config.yaml
n_layer: 10
d_model: 192
n_experts: 256
experts_per_token: 8
d_expert: 32
d_shared_expert: 0
activation: "geglu"
moe_layers: [1, 2, 3, 4, 5, 6, 7, 8, 9]
router_score: "softmax"
normalize_top_k: false
routed_scale: 13.9
balance_loss: 0.00939
balance_bias: false
router_z_loss: 0.001
n_groups: 4
groups_per_token: 3
init_std_router: 0.0313
lr_router: 0.000624
vocab_size: 8192
norm: "rmsnorm"
norm_eps: 1e-05
tie_embeddings: true
optimizer: "muon_variant"
lr: 0.0111
beta1: 0.95
batch_tokens: 65536
seq_len: 1024
train_tokens: 559900000
steps: 8544
dataset: "wikipedia_en"
Below are experts of layer 6 (counted from 0) of a mixture-of-experts language model. Rows are named gate (a neuron's input weights, with its number), up (a neuron's input weights, with its number), down (a neuron's output weights, with its number) and show model dimensions 0-95. Each number is 128 + 32 x the weight over its row's rms, rounded and kept within 0 to 255. Numbers have three digits each.
Before each expert's rows: "mostly gets" lists some tokens that are sent to it at least half of the time. This comes from a sample of Wikipedia text that the model never trained on.

# expert 33
mostly gets: " club", " son", " students", " daughter", " father", " series"
gate0:165133069104110132165142104172148198163178174173071151121064112138104202157173125113137119105083124091135102174157138110142149153108158119133107134114149096155131082130091118073131132132161148179155115143169142146122109075171026123112100113164089159159119152129117149146152184188120115128
up0:126105164138084154097076085078128163097144143104132117117133096133065144148156119192153074150121148129124131055139167152119104149137127123206157197118089107129152151111080142172146145106119165109149077133147163115158088121097105118103150141085083123158128043149129140102168127116101130105
down0:159142106103111151163156174158109081101087122145149158169152103130105144109123094112136207147154132112142171208118077119137160133226165202118127072135088110159081113215117128118167185148132129184161118128119118123062150173168106100081105110182128161076089153146137136120171117137185163105
gate1:110118126114159141154163124100093200182101154134160089144096156096073096067148117128110118158129115126158098067147151073115140126065107094169145127150148128136123124101171132149097105166119112105104142075091140187135122156108042116156236111117136121088183182172063101100156055125134113132
up1:167119123141126136130120090140130133181079089152122148093104105099155130161125115101102133190131157157139147053175154108104098124120118125084088095151119104148044105128123092101075154087137049130139157151158138059172182120116175133112080205142175188111121115098169132059127086118172135167
down1:131121120165136111139144123133193127090150111109154130116143163141100063107091111197069159154146130138188100111139085128163139123122090130127127159127119107122147106125114163180180177133107176152135072102177154160136117140168079063092193100132086122055084182107158116112127164127082172079

# expert 221
mostly gets: "American", "Japanese", "née", " French", "From", "language"
gate0:075109108089126091144124146074128108114077179134116107059076112123091093108149043141105127139117152136096124138086104116107119137132179101179103132095154170108131158167154160124116116100119130073137217103156102103157124095088173119106110111129107073141141112138091195109117145064152156072
up0:075094108090158116123121101155146110146140209079124138223138116073125125127166145130156175128132123129148104117121161162172155122095130108148146090108163134150106147116168152061147193113130115090154143130123160121128095137153126156067219194093049147113135113077131100151157107104158136125
down0:087094189121135124116119105146090158102116104169134194131092156180059114172145190121128141141078124086146148145122127040133107152110117100181089089076130126161123086202122177109160120161125146174132076091149155138169108148156173138124112179184101197122142146107100111140104122076184097083
gate1:175108129116186077105146106138148201082088126191128134085123110155098115090149142172086125114144144156118141142131155152178138099133194126152117127192169147113144136160184095128111129065154106177133188104196095127141127136178185181192118175116097160149135117102150095032124128127109099146
up1:100083100106124080097149176114127175129125113185068159155161160091149106111161114168176131212164170165141148193109153118113165104077172105116092133150091165109131155132103148140115170134163121169093137199123107123142104148081130163127105091160139178082101180087108144109122122062143101119
down1:148135204135129114116162117165133071173136154104195101110145191163073138159133154154152054096089101088102122160150184090068156152165165138085144121151077131158102146084106070140141108164119093140108166164119131141111142084113134133147140172115117157105144111156076061118124113120108154119

# expert 159
mostly gets: " program", " campaign", " event", " project", " village", " site"
gate0:135082044150098099186107112061173134088122097127108095134092160142083106106114108142086168207130175097138146112153130103079151155185088100107164128103112138129158133134133097098158098095106157089106108135143186109066059069106166172125132124142138172096134094067090162148116107100108189086
up0:160130159129140153152146104193135104121134096088096107075137121137106098109117079143065141140144154142141116157099186119117145133120115154148149167101138162188157152113166129147116093156174149047107055141086232133145099095151115146100128149143109153163102112113079110141114075123148153164
down0:205110155129117145132139132117127124133102183128074134054119128178130113114095143119069204151045133099153134128090132128110103131156121090138159116091145105154165110197077059104135147142139083126145084089168123191141128100126171124125124126110157155129079148139123120127177154145134136100
gate1:129136121144143153158141143131104081181113098149112124164109079143165157086141150131183134072139112093158093198116141140079171180052084170157140153098196118130077169137112075141116082186143085140141167118105098144142125172160115153167099152096106121130096131100188117126091147117118112170
up1:168126204093113163092085159072097195118153131080143106174160141065114096090110187129137087107195107168113184110159116139113116106156132135100073151127125099100184134151086091115134157101135127129139183130201097082131132211125106123118117182121147134135129126104169146162145141141117076095
down1:114107096123086148147116083170133102162141115166159139112129081130150128165078103096121193152117159153205115163103127086148147202102158126154113117152159137160110145151179140104107123160200089160140122126153137123128103122165116167127130162133126097117163097207109142097133121160120176171

# expert 157
mostly gets: "toria", "acy", "ía", "ness", "pass", "ie"
gate0:142136109149124019149101088150116123172167134111114186180131091077099147158082132146116083179172125117169106128103100185089158113131145113075126136158106130138124144103164126076175098102004103118142103102118168139146196181137092143124147098092137125141094156130099108114167152142130150135
up0:151169137125186110184157157137117093174162146104174188106091094117126103118025054093141097125137169079145142149146167082096100166104129144137083162117126132132116090154101108136128113104151100163100154126180088080131157116161199131171154170112079126155137143107082078206135116129116180174
down0:090113074157114071086122138153186126152115111149148150028209134124236110116165151068152087141111113174150133170105087117067152096181160136153074143110111150105104157168157098147106121144175139070078089130123137111110043113100107164074154133124136134132155110143120122085135171117160167155
gate1:190113171108119078183088138158163117126139098117153097135146131112121144108094139146131177153130196133138139177044144165171087104137185108128158183157080144088101138119167127098118128110160094140159159118128104083171137106132152101165115130096065139191139125132176154141097099085085116074
up1:203127116117143129105186095069115092128120131099157150137105162137110113157149191121083166141148125156103093135137171124147176160177102117083112105155140137113169138131133130111101137156103145118124132117075204154172134160124157137168109139058148086145061123167191136177194124143090101097
down1:128101087156114153154184129136098110142114153182104194111090162132128109152102137122141093140119120089092120122108178067100150167117158112139151114143091149107113137181074161152203172152084100170102112150152083123123145156142114180133183140078120121149122121145120042117085153084126123111

# expert 54
mostly gets: " aircraft", " Class", "DST", "SS", " Federation", "Results"
gate0:138112200116130076159119190165075118126189138145115118167066123112131169151144132122075137148150126151193122159143142137108131198118170223177169175160109125148114130145155148104137176155096142149116152076191075144102064147150170093180116088110142138187088146066145149144088102130142115129
up0:146111141119094157091154087136151088111163175131148102136109109100158148110149160183126107107074144121214097165119118131117141120121114081138197135190141155130120107135160182155116140179136129073063075103115047141082140105130199139165181151100103115165093116105130149136119090197148184161
down0:138146106106136136134181127145155079118117127091159086128140144109128137155113060111104102083148144084076096153137085090140144094140200043125109094135121157164095078124100177121166114175148101145183071140145170167130150171161050124125153091154127157122179081174110069167118132132134092138
gate1:101127129110080122159121116165106175027115157051150115212102146167122156098143137145110122155078114085127157165116143109107110153130099151134089201141130143151177155143145123129042178132120133094132105147113150139127120118129152104107118131142173122148138171149129115102183115160109134143
up1:102111145107163110147146104144114113115155175180088186112103128120161130132159148083152079184151157094130122174079147161145160171096125113053110161150169156155097103114122159150153146087085135163116181101113142146119143149151235101171102165081095097096148118157175173115166133132125098108
down1:057104091166147110143145142150095120120134064110124142084130094064123091170179105146080131152125080088132113111141076136131113120043169138129124175093107166116121148141104128082103093159100170123144139141112186119091112108059105122088058129138161123132148123120185140063149102094119108143

# expert 50
mostly gets: "H", " Parent", " Owner", " H", " Max", "Highest"
gate0:126118181141113099155083119076131122097132089121162133117132064057161163128123140075103105105148163157109097156106144122144182085163226128122097191143128134133120101132093150095153138112115129086074157077152125129116151128160180111131058145110169125137123120164144178163137129139111182133
up0:102172135096113175139122066158156096183100090177160168162133120123072151093131099096172139058085111159161138090163134155089136154086153123141097159100116125140094078142070112125096137146106140168105149140193135170113100107083154113136113138102163114072130066129132140127127115096096089103
down0:097097108169112184117124110118174113144136112123146161159116138057144108123159119165130147151091103162159149119114081109117089092141133178143134180094115121068094184045132174110166138165113148127119183159092075099177138174127100161158103179097179201103106135133145180127088156075131155162
gate1:178088193097129149095081123093127080168161129122090050145108067102124106078136134141156106110131109156116111121112123166130139143167093098156079072137072145144078128150098139157144131142094130113092122091157089103062181156150147067116178156167120118162118090157177167128185110089126126121
up1:085128170138100149070135094138165183207139131135215107088131156155129131164060166073146189103086129174095113074121102127140089063158094150137144161097088166085110180134120143100087128132118135182095138068178198135106093096140132133134093140160095087130137140114130114119133150107112147129
down1:127103117122095148129103174144122118079103101167075107124093081106085080117118099151143103099133151160140108139079118130137144203149122074110153093145101142138142116140174137140139086188099104119109180162140070105095132140141055127110094162117087149114169126110196146103102130154129137126

# expert 83
mostly gets: "at", " Pat", "gue", " Port", "Gamb", " Set"
gate0:127140159087170138084093091076106193113111147105132149080104133165119147107105146062183167072168179134124169152152091092126127118061121162082132122066116188137117149083086111163197139149159139137135174143178093102028099128118190090178148141153111188146092100092106122106116103117077144119
up0:127130126139089068118164109119149094129188135102176104141120182105080134145145155185135142173074133131155160074165164092132119130121104169146119105114090108169154132131110071111136116120082156126139128149154116074180161072123108146140153153138107132092118125162087089065109129224159136159
down0:187141142162157160162136124116171092141162102121137149075127176104107094153081124106096090144188110048116093165135159147077085096109127101077111188125124131087147131180197102102077148139158142075078141053101116069073125128127137118082118173088189137123113145113176183088148157127122166057
gate1:113112098082091030112160143156151157142176111114135102109135154154130146150137100134104106105166108141161138141105157104161101130124170094131124131131131125090131115135107144081142120093156095214091138180053073126112185106150094072122113112122086137113107133104114152094066078163154137131
up1:119174092113117056160164150080087150132127084081128192069090163060181088230124075171094100151157188103125060117123176074132133124167074178111133073102135121108159155142173114096083104081096216129124143145143122140103043134138154131140066129145133112130149093143148106119155120156107126118
down1:093132165154130132111090109105095116114127145179109092106041149136114161166114113114084115192091083137152102130179111140120121140146134121110174120089143154153108120074134181112134105123156185154104127125177128059116150108144146165128195099100089178164143117074121194174136171177136103158

# expert 245
mostly gets: "www", "Al", "Bo", "Ch", "Marcel", "Á"
gate0:092146181145113198098117127185160173083138124108113160149077190164116096186129110180108123163124107154134147144105139128138118136132183130137138138133161071127130143087121174174136113090129100130121140079083102067153113114135092162122144134163147159070116130156075138113121122068060143163
up0:141141144144129150154161107133125124061138136200121131120106122068179143135185152154192139090173213101098143142092117181130142153167095141136191098122164129102122121141116139133153189120189108124126140141067171136138149134162095064138154137166129143078106148147105175170133143120142154175
down0:153092145161112035153080126156105110150147144134133115142179095147158087122151157134216126086119168150161126077188121095162144101077139153154087143128106078118108135156108130124125169100102142146151126168113120104134157159084115166096139075149166165103192075131088113106089087121113135130
gate1:187079154131130146120101155119105135100131093137149163120181131170114171074093120206108232138096120103150119131085106149125244132103171146137155183107115092077134103084142117120078062085125089165105118140094135125156129173096150159102145156138127146125108149127159122140110171127100135174
up1:189119130113151141156180155150139074172149081135170159126122097135100134103066165151085105185165136128152140107162137159134118161121132127119094141132103144141133133143108140108130079094069079179090110135102144093110157126153110063176140132124134101147156136132134164141155161183185098108
down1:088162163174139103125144135150096136147107138161180085148146135178120047137139108121102148133134093101099163164098160058115160094075085106145093113175045125179102179121208082155123146121131125148100140113141122097146110100097127137149135127129150135092117126139137128071125098144171105094

# expert 37
mostly gets: " Preced", " Succeed", "Ro", "Mar", "inomial", "Alexandr"
gate0:130108142150163138115078173153124108113103128120135188156134115139092087097065104176080111132134119130093076140060182122148085126113095191093121124117161156144149137148150123190121156144112154136103129087104170134124132153136185188091117083116147128107048112136084097141110090126125175121
up0:114168046056152138166121135133122063137111099183161169107201140179148124066163151148158125097126146130152127161135100173115201197148116128142130115074173107154117127181123105093138144144146111121147050148123146112100123105132120121142174187159148130096129108139104108190111101162186120185
down0:062164101130127130146073113115134157138149142150163107108107144121131159158071137098182098058081131160174133163148109123164165186121171068099125142145147131180144107139075187139078182090169083110118121158136123096136124133074102143214165109211148120109150102158103129129143137136105175134
gate1:152167090158120117124168144111174065165140134114115114125156127087116105104110132149129081057185057110068127132070108157086151102144149084103108137173118132164132112110178150077125133080111156148126107078162116139168135077159107161137121151050120147097150138066113139167091141116104114129
up1:155078125106118158139161138109196146123160053136136152108099121141102149150141090169188162092061117125121136111118128120109129109150113136142126149185093154160141162135168156067089108105122120076085093121158115112147081183153109125178044159152156157150115175135183067119132091163121138118
down1:109088107150123120156084167119152108102131091134073164095133104113110079139080124116125072134133117090155125087105122110076131013128101155124165163155110048079145156158171092145166123116120125106123142106094128078117134142111151213155129143138161117063149105119092115067123166132092129087

# expert 211
mostly gets: " Votes", " voyage", " Goals", " age", "incumbent", "There"
gate0:093133108156096104147125139125192137154088062093159153134113040114128095119121122143118157116128091164088207200121102131142160112125150181134144130095156167180139082099164086133129116149092190166174074057145164107062181073109143125133172068105104136152133148157149140081130124092121131074
up0:147111129087083113153162100125229107105180122124188105156127146121143015140131104092133130126097115129125086230143152118127169130090122172129128134112122081145101217113157205187176103118120134128105123136134133093162102130116135104108092135130110137149057117115082160114133117124091106095
down0:116187145153091155167172109121104155141097121089104144129114107101099085111113117140104177078183113143180122157158153152084118197118201161085114059144165120120104115117098134108150140125142122136146111143100114139098156052108156085117135104147121197167112116126118063112128100187102071120
gate1:100144114141120097134119093106068188119141108123190179135105112150148183135154070066146169139146138107175165168123112147156185171142148136094061116119121065141134133045135083073091096133133161065179176108169145139164180128085088150116106154166109129154139133117112104128150134137071143106
up1:149111138133135150097144110146157073155110184134114117114133153162136158187121094131081152085115091119110105136120157182124148097100186109100089082118133129151092155119132164117150164167117205074142190106111134109138118135039126106086100152113114142147139114090110148070182142122140130171
down1:122100145119095156125097139150175124115204148152193146127141149112157133045115116163191117141204104102121163100127113112167104096149153104075166122139104145080151175142110131131103085126154140097142126180124083084118080116128127123151130151175143158065113133177092132178157102177096117131

# expert 109
mostly gets: " Army", " II", " III", "AF", "IV", "II"
gate0:102096117113108168072210147124145235035121148093129170115105146085111151123155070120126130104095154128143126128107074137126103140080134145089152103140161082169127144128110143082120105126158135124102142114149136103194130175108163143151159174132106098097110126071158125086162112174116097093
up0:166157139105057166178175179105074155084145187170086102084124092115104120165164146111086134080105076101123099128108101107127077093166096094133189130105124142152086135169140148119140156183120114078195118130157102167118159147186184135164151125134138126131174173154080149128154107115097117160
down0:131149096107160111131146169113145133067137025095096116073169135116154156092129174129163136092049148123151196114106108111130133109113131203169088117134081122119163074104122137171104191101105104107145120124150137164073133189100099199113115192198165095117108091142105162115107128095096095124
gate1:110146089095095126124130142162151122130117119132093115104099119161110085168121167118102147089106111185134173082108098126153158127091111145088075148111164096077093148156127126151163130159100117122152145195130150051110099155134103063158084154165121095080092174077173104139118099170125099133
up1:152146162135152124171136106121083123114103099141193121097145124128169117233100142103166125073077123150111158107068146124127155118146109121141162136166064075138170121130140121161125151106076141109117125163165112202124131131145097129111149084142120100112089157175105198144104150099134116148
down1:123087128092122128167159137169155156148115148124158092155115142177123111137110114130119145108142136108058116147100114143134114206178174156124157067110187145110101076151110128144119114098147158144086086181090134120084161136069153100138130156116130062098092145162154146087155151161136117097

# expert 71
mostly gets: "ient", "ese", "ière", "heim", "ment", "e"
gate0:094108160132139098093117105124161156098148159067141081152188078125091177131055140088115144125158156179159049139132142104138082160130150127121134129177129117135110131102075104115096132164142117062167115124055181146151123146147128101093064138091122133143095157108114143136127124107113163083
up0:161155109109145138139104167107100234185124101171101118108111109170129093110123125151158104130133144115147153131080093118126121084130125156108155136181094071142145127097147106143111128181184120131151113129109129152110203152164163141094108145134116074091165096136134119103158131114101136107
down0:121127111128112175095121155154127101096201125106136187125202121158171151185105098146105131119104176116077178095169135102089159156166182148109106101147147128125083110187165136138119177068140113132127114149118150153103180175104067034143120099152098104110128107162161220198080185125147090144
gate1:155161131149157138124151192168116127119172121126152183153089085133146128067130121159167107155098120119123131056092098123122106176122123104102127114067130132155086078184167077152090096127109111190052142111135125100132171098188071162111150155106098095124106126112096135095122115107113103074
up1:111104127157147140186085107128063120050100076106102125067102164105168099108152169132083170127091117121085134096092156080149088064156100152117096125094131151128134062199131187102119133117082124079082145174106077108095123135082151071145090162165092128129134148097097097146108078131120134145
down1:131186152102129088181123126161156149114127088145123144090123111056143104090130142125145070183172171139118134107070114149173113137150104118104123167109120096139129156113155116136092140101162114134203081129136164130149129167149117135138202116099168133123186114087054124085125116121093086094

# expert 21
mostly gets: "exp", "limit", "Ju", "flo", "dic", "Flo"
gate0:169124085124131121184149160171160131135135115114124173125121094129073133214075177115007143117105065165117093152134103146114100113191077152076085112123118139176129080161134131144124160091122126157137130111152106114152154129162148090104078124146115161151126139142161183154152080096144043176
up0:138082105105057115137089131136109132100163185077172192113117196087100135121157129112175109157136114137184164182135145185141118098099161150081129132159116138132087119176130075117187076093135123099180125105139150156125166116128091158131102142137124085187155177139093138164111130172140147125
down0:098134062122078159103133193150097124120132167143147090131082125044100196127173127125120177147166143079130057134135139179135068127122173120149115134115123201151079194105199102108119139145118131113077104153100126118162148099111112170155126165112127106135137170102144088112204115129152155154
gate1:130080175132146152152101113146107127084100109122106134188092132147128076181156135176108169126124118136144076165156106135163165111169101124133153147169207098111132093103151152139162196058138092162097114149092168103133099190139122071127159163136160145145095131080168095079121112084136140133
up1:113166167188056185082107180115093096080117155068164178088137109173101147103104118096171103188123140138131124121164112116130084115112151137066158131107116194143130115131202138118102126115123119139118175131167126140161109150074156079098145105138152050130155084089134147139064135100103116110
down1:122126165133127167085143123120150144063066107137122157126086134018192083134153112153104145233112144086149173158151084140123132146124127172124139103118163118152142120120101090102129129132125114182110142123124114093098211160093079172123094103091128111173112130063114074191156096095100115164

# expert 249
mostly gets: " Jr", " Ltd", "berg", " Press", "S", " Inc"
gate0:128147178131155083124108183152139115113132092095126101129101072174122094106127111147148154097073131099153163196091159072125178130118155132074168136128115141116152132088136152144061169146139109128126063164120118114105141106138110144094112140131149093161092083124155124164140173070136110126
up0:109095123175151137141151177055143075101169165158080078155067180158117108141059114189130113128097087146145161126150149146122125092210123107092145096120152136117121178194174112100172080111169112134164125093142153134154145214123136146181117107102097139127125096095207137049130173065120123114
down0:145091126099116220140173118123132139106097104112072134145084148068170174105136126122140171183172129122095115123128133158199143123114128187133062101104143106191127159156114174132162124084134108114072147112114124224155114137149168163097199147108167115125101177219139124114078122112139087196
gate1:126165134092114138134175105133148130106115117126115080120125171139146108144145138143137096203127141103160152058195179155134149120097133114102177151065143127097065122108135142148133087134128137113081146179138114123161135161172137154158097125154127120221132142162163098055099079158097154131
up1:183115105115139105156151187178116105152110114112152105113140108097111144128127101183101129084127164135144128110102133140120170103116174112126144081120122137117144180142138115156169161158165185168165096098116178090111165177082093126146131092135174131108101103123159149118090123135107139101
down1:202152159111103140097144160117125099064119149135105178110104146111187099106172116127145133131126137162082140119072129047137144133078125133102147160177107142177140095127116141129084104155141116133141109125109122182150187176165083149121138152107169081126070078172127068173144115112138145132

# expert 87
mostly gets: "ph", "ograph", "ment", "ologie", "onym", "throp"
gate0:082149071102134103150110101071124112122106133151115098142179081109132096165054169108119096063154098110106099129138152128163137131116133090175096132143161108126117113143118162154102184159050150158166138132135184095085142127129145166156073110099160082159110147093059115154128120165110170092
up0:204124190096151091176155113153119091194123102099092102068176144140138117076134117181143153156149139125120178163147156097122138176202146168100091077170155106124047146111125155113130132187104078071141128115155132099110117126063184137102164175157100120092123158138171175072102120128108137106
down0:105120162149147154122137119125092175040106093152105076134130147177114146127134152123156105130171073181019112129147133180174117158134196119155099131084140112123111134127136113159173166169110159152172092140132100169150155162156099155117118119116165075164112141138099088147122122106133078175
gate1:149125103144169171119115134045113172086126167134182136159152133102089134121118111084143129093122159124111135141190140113137110083205106132165163125135136172066175202168109132130113138123112131165027140094180129179150161155123145146136120110084015058057129105185155127125109099158170158154
up1:144189136141128172089148127154143132133172165203122119166143150154157120130087095105080128167126081114170127167134090146178148113118074108127134138126136153128136167099115148150093106107147170189136129158131081114153057112098098135144147138127115066113131167141107166099084168112110123168
down1:129094110085114133109106128131124172151132129089089125113152068100133150138176152146101132164167144098116098081089141133133148143141114107164187111120108124144130121120108072105144118172175101086103152082157146060050139082152129101159146213129184139101096089086141131104165144123149124143

# expert 118
mostly gets: " a", " an", " largest", " another", " annual", " one"
gate0:138178124170108110128144157126174146144152147143129094161072131097091141073192090163136121131106131051123151121111172112108140137072122155092104121091147112121120168167136136145146140084160160135155114086189117127053099105143152193179169150120108141082110100098180147085158166104115129119
up0:115094171158117107144104124125047193093109159112148137156143118138139153181130103124140175103150124155110168130119095159124129088132142119178132098124086147124076091097114086107081153142124129129118168171167113133189111145073119107150197133134159128144132111185129148118104123047114095114
down0:166133159132111161140137103126138142140142100179155100090136136126178093176164137115121037163105142208120081118098134192189139106106088101125131100117092089078154202107154139161079137099108167147094170120135086057063102109165096137168103133077185135109128100132097126138102155150131089151
gate1:120142182090200157156170096097104125129107110164099120128119132085097183123126094148124113066148135142192126123072147106133089150095145106167064081141115091112112051174152164089120153061091163145135130105150113166053125103138135144068101142132136085156087137102091143185121111148083089169
up1:203121171149101127116124140129140075126138107072069096146094120162093138114111157085114206152099119116151126166107119196160128125050160144144208110091107119153151187139107145117088206162158100160087153146090072188094162125085119165188042104160157129143107170143141096148103160086139152106
down1:114070134123141127061071169194125157112111124102103170046096127067121078069084111128156169111124132167118173103117097085175156115181095104161155146143118144145143124149151127098127088111143122128098097121131111076094143177157109154177202174192139112202161089140088174135113159158098124116

# expert 107
mostly gets: "if", "ify", "regarded", "dh", "handed", "dha"
gate0:140066091180106099139117182146125130138072228148119095211144161149159149147133136082171127093162144134182093165116108134180092151159161126119127116129156145106147181165159118079157138133096132128130140084160123097128145112106126161118118140132076062094187067165111150133152183086129117110
up0:128147149130131101152138204123130153051092098153112104157185176092169142111102103162119163191131105130129146095126133099151106104149158098153111072114140148091153075140153155182125159172122135128148139122089168110186162124109104168123179116143122129135122103140081131151123127149146164086
down0:114138095112073039105155126107114093091060102150133123157184140109116164115138133189098157119030128145125153102158187121132153141170119119132130118130165157116105175077110098111131135086169142125163078174144144139158146131165165122183101138090088123083143218161155073078127091197155122131
gate1:128143136176148097127170129087101125088125134117101140181175125104147155122142144160036152078146159137129147131106122164139143185100144110129144147087085088186129145198143128113122127121099104102100035122119091100133102128184111098182155086102164095160126172126112160104164081176146133135
up1:120139177082076143166156127140133132166139102156125111080168083147202195144148197158140100168105144145133067094129189153121140123108108097136050200116119150124094171094096095179100163166109151171116123161145106160132154081161117124176121097112184063168124089081109156147098177061134123129
down1:116155110103128169136107133143146163104102147194154067165095167136104172093139129120104076118120076097131135154107202196182118154180095165078185132152130096107095163079135162114180190156171141129113131098133086133139145110106157133118189126141090129154105158139054148136136093111123168119

# expert 250
mostly gets: " students", " research", " people", " areas", " countries", " groups"
gate0:130170172124183172112148094200152160116136169103124097136119137127118120175145158145116168152128120147116172147078067116086167160128124136159156100103100181173112063121154119159111125064093132133117127098090121147151079102187142179126110108165132127114163160118149103130117118141101164177
up0:189156156106118129167123150144149163121189152113143156165153118128131131153116205082136129111088125173173069107043166186097119129074119116111067102142105118102165134095105103109069131116135120167088164145190123139105161106157098170107135107164081109108073237131123118051133116048190156119
down0:120111103118130142147133130167089127153083097124139035108093135114101132133121119084167103126165090097120120170176096118156145090144158146110158135181101141152122108135169120139140089102119145142172154077150141117135139077154132128128111228086159176105130145147158072123135117178111118107
gate1:116215148122121135128166133136081165181184205124131149130150139118142134143142174142128103114124064133132129102075164097150175143064125139140130135121146127079162054088126134153134125077164124102117102108101124065104130086154134108163100097161111135169146146137093125093212104169140103129
up1:082060106155092120176129152122073142172107147137110120081115119077096110147193183107075165057105153155118133110130113124130107133107148118169106143138157066107124088135135084165124147215139139142096140133127113142109110127096076132164153116073101182086226102179144120133149154159118139089
down1:175175095085110120079171152146146084122208131129118118157115140170166141170084161147089101187137113110116133133162149104129163113111141112091187089122118146112141147091177124111092062112165135159112161128098143114102196169112154159160167172185123146205068139060174174145122155151162140200